Experts of a small language model: a sigmoid router.
Below are experts of layer 8 (counted from 0) of a mixture-of-experts language model. Rows are named router (the router's row for the expert), down (a neuron's output weights, with its number) and show model dimensions 0-191. Each number is 500 + 50 x the weight over its row's rms, rounded and kept within 0 to 999. Numbers have three digits each.
After each expert's rows: "comes before" lists some tokens at least twice as common just after its tokens as in all text. This comes from a sample of Wikipedia text that the model never trained on. Tokens count by the router's weight.

# expert 28
router:414491520480557476451494413455626439523409534576395505512537486492518459479530461475601553564489470459537451477504466570431542461468534464518533451470426576572566487538434488463570443417539448543510467447577472484587562504524492473524534526570595464467523454369438446408534519480519472472519524525444600486474496516506523495497516461488533419446501456488546560529613377479481494509559465563453479423511503471459487482444583511527425479534526461567517529397539490512485480438554504557547530430493529484533529580450568511587461524516465561517621449568564608533519529469457423519
down0:593529391515529453512515498481463559490520416458523447426429420523532547445441564532428517533540455525518467511502526555511525514580492517499523554473559627431533439525449502439467497556505517531529487482494440539517439535481513583494465432576401554413571512605482585556348422466531425537525547538556526473479451496478413491515497454535504521538498524550361540501548459474473505440406405492416492506510561485475504474470457468481528520429564526457475510499448426542547458571551461473425456588559498535524555499539475469453550444596510532448452472441464525539475545568563641504
comes before: "1", "2", "3", "4", "5", "6"

# expert 51
router:505489519478511459607412481515559474512544496686506591458530459519451454463540551503499465510531442419499479443444483555498455447458547560513452531503419575533549523519500494498544608461480522536443470554591432368462519480457403589458488525425535563496537448477493517367510521566435562509494551507492467503498436573492479512479509449420499466488480475529515529535602519431497451493485485524485504467570374479417438473459555565502543392515419540576537462474478478453506534520463539487552494539568501484452462464423447580553487460585501568496580419467515481586547518571541419514
down0:589517570527490446420508404573495583470579479445522496471539483503597513510465454495453403482474484461508485442495528554509472492469532408510546526586546418534514513539475461554514457481551510546498507464479504505504509422535476619429525588498409522551509468436523547423460525577443517481484490536560497556503527463524533542466450483550546572444504467423515462423581514499597468575435514516546509439557541561457558425526473459542487516456503649549550533584511550536474474458445511483520531534553401460554328446605544620467571463535460491454452430498472499544468437515543447556
comes before: "–", " | ", ".", ")", " |", ", "

# expert 83
router:489470569459494639570422529470468584556529435407441525560503428525513477530505462562537522467468403484501459519490506519556496549504513586513545440409531449584558573546511472504565485584546536434544579577513538504490525454460561479581470538447433532492487526542456553394436514553453522478500490436480479529554518473550426479459507546467555460512449484520505571499555474571448443481523505462450528540552468432496502507545490518448360509486450467554441586474405484484515462516480549506588443559437594609548484423487426560479430484531449412548507519516467549450448562542547596387
down0:419558516598495503488550453496535559425544496447472496487576461511610583479588489517510501424496434536477550456473549492464477609446542524444468583398505493499388483532434481573551495518526449467508525485599533425506534464488537518529574554493489544495399631512458501511388430465470481511509471460515479524507497512505465449537491606533428481474466503566445516515489470549558534392430561521583498539449507657497529551554590452457421561486450452512522605538536417484518448457527520497421554536462579547503413466481499505535537485460494493538506593537477480548411514439477569457
comes before: "\n", "0", "1", "2", "4", "3"

# expert 47
router:356523475475581479472522472375546483510377434535443453526482565545508462526522569471563596492522464466499470550487490456388485447503492519533417471452485433538562473422416500495543503473468486491464490414491481496513533518579494439531469511541489506446507510445509455488597476498531430479529519494434614532580561561548438478544451423535460438471470507472449514537544412497535550547586496544492585468422568478458538511364522506445365387561401453498455564439515460599543482450584515545513525454473531424529494562484518462532419560519512541505576486545509530493549520504490432502
down0:411529630517467485469507507564506479504611504422513616517532440509454580397499461549505500517416472503492544488493474540482536480483597446538510450431356530574540550506507540487536574551450504518437478437526531524474537477483547541428559519513532465534415538430510512522477556497494393555480473562539512456483502510514528532462486422554502553529514438466524558533501557547496483530479551390561502555494516491465562419530579550472432493537427483559458467473467582463619585468454530462626460553433475492546440466486533449429517477499526571670535471586446509570490491565514517445
comes before: "1", "2", "3", "4", "5", "6"

# expert 40
router:538488497524508538472527556566432499446534497421501409550511499504562464413490446533470562401518455500570531499489487508462536478428511508570462601402450528488512540476511400462497500459527533407488470563545546609451549468496521507559421501434516497454423566500509536520507420451522475563509576574590436474531447497534450588554569456504501459586422513443370550424484525463453557483471434469455535461401565532486458447503537490505414408486466472498475462509545453486487454551528443401458473478527470556495510419544585556537533481453563504491391551371515514494622485515549469426
down0:540412542541559468518478500579516495461488502521526523459601539459530516423514574572449526539497363456491587470480491583558479538463467572482493497576471528456525439497452539519550546469433493533522542488478526478500541494391492550540477455519407512550360461413528551501467505543437540507558445513496487463511478461578637522544476415505515608542512432464560508480424489434502433551509562541414541475531472565469536449506581506463376484555565465484484462549482464509533611410603506578551479488453528576522506546521390545529606471452437519483502480570569512472564531467508557492
comes before: "| ", "-", "|", "- ", "The", "2"

# expert 37
router:501463567484489508443483452477504489444514524459501481508484490557530496448509503505505476417497508447486591458493536473472545468481506489483465513473506538506447591474472480457479452464471564446492458418517500546477544409555497514504479476518468428510419511538553450517516475430521566574455601583539598429533396560464494589563474488467503474508480474403413563433517466425536428503498442462516539426345553512443475548431493501447369425484454564473448572519616461493432496619468417519514519459527360506494506493570633535542521464466548504515452600367473501489554479505577514505
down0:487454536536577517559536499498355502531415590475425428411486508524479490502482469485483455491593514519553481453455479490420475495464498507470526501662515479515542506551517478531438574529542473586462390473520513405472570495581537442551439471530572517527565455469456566559472507541468517518547533440524497478534521481512554509546477453569548487550397497526500462463406463478569478387509505579482608473475504512444524474513496610544481486458522442471448488502447516552350489520541477477469455523501576487438489468498443450539419451535538610371491502454446410469598566506499434482
comes before: "| ", "|", "-", "- ", "The", "\n"

# expert 81
router:568527515466443580540476523544527528493543442428530544535499447447473450471526502578523498458462435469524536497483527360498642536484510501492559443495427491515561505520554511412563559481523511429534630527472477481451508464446467474530424508514421521537458518560501508461405469596553489497560506449521497536500509487524479510459509523416539489512573585531500557396492492583476403484525446503398495530576411476492539506526469576447431447541498494567575500501424517487516382503479506456606458632524561552563465464463470574487420419572430475497529488430469503512471572568545601427
down0:546535467529563472462509464499570414487588462439524465474471486551527472547547515541435459516572500520428505498530634326479540517465504521460519421524481417449479507492508399603461528495469557488472527559405441488516564470549473407555490507492568440555470498473491514554470570438483472497553493492588545572572528496534543409582475460562498487525574495596453503452460522542505447478549494475470437496440517529502463603549574538507507644486424509440450505501604502520474516457431488541435503486499481533508516448581477593537420443466527489481522517555507480514401480493390395411
comes before: "\n", " |", ",", " of", " of the", ":"

# expert 2
router:524451518442498462466506574487539520463514445448618554512494453455474542509503376496539573529450461470447545494417508560540519427443498546517474522555473501442497502457458519475519560587425519641550440441569528471413589460497521558468494429498453629508542521366450472460388486515499615445531493527504475533603538517528537523419479501480548570517544502523481480477586458475448548503499452533474528449530483546391483467507602477456449490494535535634528457493540478497514471487480545596507409461391483512508514464426500488506643516500525478476533454578538456548459556528499439558
down0:487566578412404485463525446451563451425515539430476500493530537476547510623463554499521507468453444434597463495504501541480552511508480478549526510437545512535524475509473498578520569608494483526467439525485522513571331567446463437507478550473594407614512543458544520572466531464526593460520462470468524572436503577454549535515501463503573493474518541449494601486611549518439470469525554537542390594513471508558504525537480496495482508419439444555519623555539514501530451446442469448530502456450447567392501559496512492592486559458467517583452458428526501526444489514484579515
comes before: ".", " | ", "–", ",", ":", " |"

# expert 11
router:488530486384548475516417539516529534425553508477458517588495422449410412540569402424522557482498471499397548578435558606491554373449471553502499494524496536476577473442490447372446544539486483547543508546590535556384523504497526470468446508524466616461509565427459487505519505413479541451515560417520520507529493495501561491467580633504514516539422490460555473520617470475574531509436492559500522461565469574428429441474580446523465522497558507572517469533473531508437449556535575563493495495461492480446555440494533543515562498513532515466601489558499472464499569531518477516
down0:463409454599577516493474454493440528568542513465553460447398450483430521466589478541434534510609539500540513515506507604481515421489518547558568535516525496465484543574533589571468478548469514518541611508499427545459491527434564560551497491441537533512517526440425564467516421466549523542486551481339492495507557554451436594573510531432499569529579489501420515447514481529497458537425565486515431483530483491472509553628587595468501471500451536467499487436428371541489552431491432493506400443506559506509451503432419436529466508512493525456401517537516493539516501513578481530
comes before: "\n\n", ".", " | ", "–", ",", " The"

# expert 84
router:497495483468464489580509558462524504525512482410479413514464459501456428484600414503572564485542409516546500563447508518543564478427482545469542485518423480595675468479484450383554517426518433477491530494497541539443525499455525441571416498515464572497564453468522422382509484532587510493564495522530488531556459458566400476456524534503489472502515528532476496444546424541559522573517528469390445489494469524388442508489553592467367555519439535553543497432465486443517470570484465512537500533441604564528511543468486575508489511627491488529565493513507516567463524566457477414
down0:515554442540492478528553521515530582513512466567519420438444534544544550527428434518513462479482487474453570495475528451520490504519483543565526451421598574517475497395525571553439498363547495426476556560467520516577516455577428399505541453521482433424535505588444485606557494484554500547456539489578433552394466496555579526465464460594507498419476400483569481527537524502564453478460437555536558572407439530545511556471474509504474484479582476494432531527493537459477541583481517508554497437564533477493516533426470514488491473454518427423559582506418410569629442519451506480
comes before: "1", "2", "0", "6", "8", "5"

# expert 75
router:503534628519452606538521466531457549584497541451472506511462438519487475434501457469513519441507418456498453505521488465523567500485506547497557463522455436603593509596514497416559517470563512411587600610458481432472517482474528495519470526513390432529531510534530461389384571572476453519530452426504452520580461469558465479426527537487517484437513472528548552460520515596531524472510466446518515555595481460454530469533481567444386461529503521525484560449483466432527431500488521520548469551451585590509494434497385609438488480622489440499505461547500578495472554573542512457
down0:451524525440542521497455458616524547572535540469541533507591515328516453626430537473427543497535516546592477503525511485526496492408526508508536399479491525499592571584519486462526463558431439535534514557527519559510388481481540461536529519484447508570349518409493510541498465445440459503514527485528570501516430471449389447466530453530456538581424509526462515429510467514503442563567611497436516456426511512523522540495586471538505426534563462477427569511511491483467525528529531443534524448554519500504458483489559454545509459485596424579528458430453449480469539617572528495
comes before: "1", "2", "0", "5", "4", "3"

# expert 73
router:582536578444443612525428510502419542533534489446510496481426472462467523502500482622498529459480446515513528515481481446514537522427442461493532519486525504548631521496608423545465464571505486429519631555527514447487502447347575462568415580479433549550457490487447498455484521535478492446491437400514374445466503499532470471454453542431535468411428519506550597460564457560567416476486457472463503487526457521437527436534486569510453570529493445543506526478422537499524454552459558531535436538481445563543480481486426560446526477574451440542545476510494509446473533530552625455
down0:512551491458520580550411477499478505514488432564420459572459524598488449475540456509415501424473472499586544576506537456513462450619490535508488480473446500416480623466510518508508462423539612500520427477465527587445419577454479491470527519502456481478566505549443457443402507574494461486530531564564461508581476547474550540535523469633535522476542514463466535584444440496467564471437432534511531536504520525524432463436601533529558648561495531556558460437493531389447579473487583515565516563470527547468517557502473526533469476422503506451517526560481581519421446555533511426
comes before: "\n", " | ", " |", " ", "==", "; "

# expert 15
router:477513499545508518472568532516456519478487499473477551496490472515512563439507549520505531510515500483531420556479430460434491520462470437485548471515528519583514531529459475428527526510566529599482522554495487491517523430529508478609448455462473608513562495412617530562446478518553454499576558442548543464532485404462503582458519443497527444466484606408464496454471472416503443508575521479467469498503502602479447367427599572439514618522549559485524564519524486496591507584574497571527431481517474425558453504428381549549506472616453538572547532530407651523496519456479480518
down0:417400572563419536491542453489534502486543539502486470507499603564342487529500581535477488434541541443515521494467475531480513485404502593505515616493461538513430553549434544534385516470458541484490525545433468576496443444611507428523487581547456466510450465598550464467516513489527460527514592480498536543512407528463555569510547517490487515524464529426518489590537514368525596534583488547500443539494512565511580465462541515436411450599505508472442520515502456523474519452528576495447473554495367463502526511481464534560527518464520556591492550443531502518520590553489393509
comes before: "\n\n", " The", "\n", " He", " In", " In "

# expert 8
router:487436479531530498474526601488550470496517430487613602508548447439565437528550434512431499581469466562442569567468505516500513503534528491485506483578487492385477401544405484534539550616434486662530472478543529468477460507451454521482509373538560549501531449370413514502414519512548478475471510505526461576542584517481553448413434453551495566485495473522496479489488474421411588579501501584526479527517497567478477495466561498456497516498534495507573512486555487531488523409471534625464502436461504455538571435428459494500546547554478463478521467535483512552422570498434441589
down0:568540449482522503500484551518517418566527430522473508445519484410538520505510535447555571481579486460553543542527571481486479495501493519459564498548543469477466407497536524523432469455457522451469418463478576566575469523542530498603383431493453589477454544430477423521456462510558557538602500512572435558431540513541446526504515531555505445519494445434516479460527526490554510441471500481472501444626547498491523530533561491446483541476597434356416503513544482528475468501479432508525548328542494578573634574565391497525522476517474449488543537496493472579530539390481547436
comes before: ".", "–", " | ", ",", ":", "000"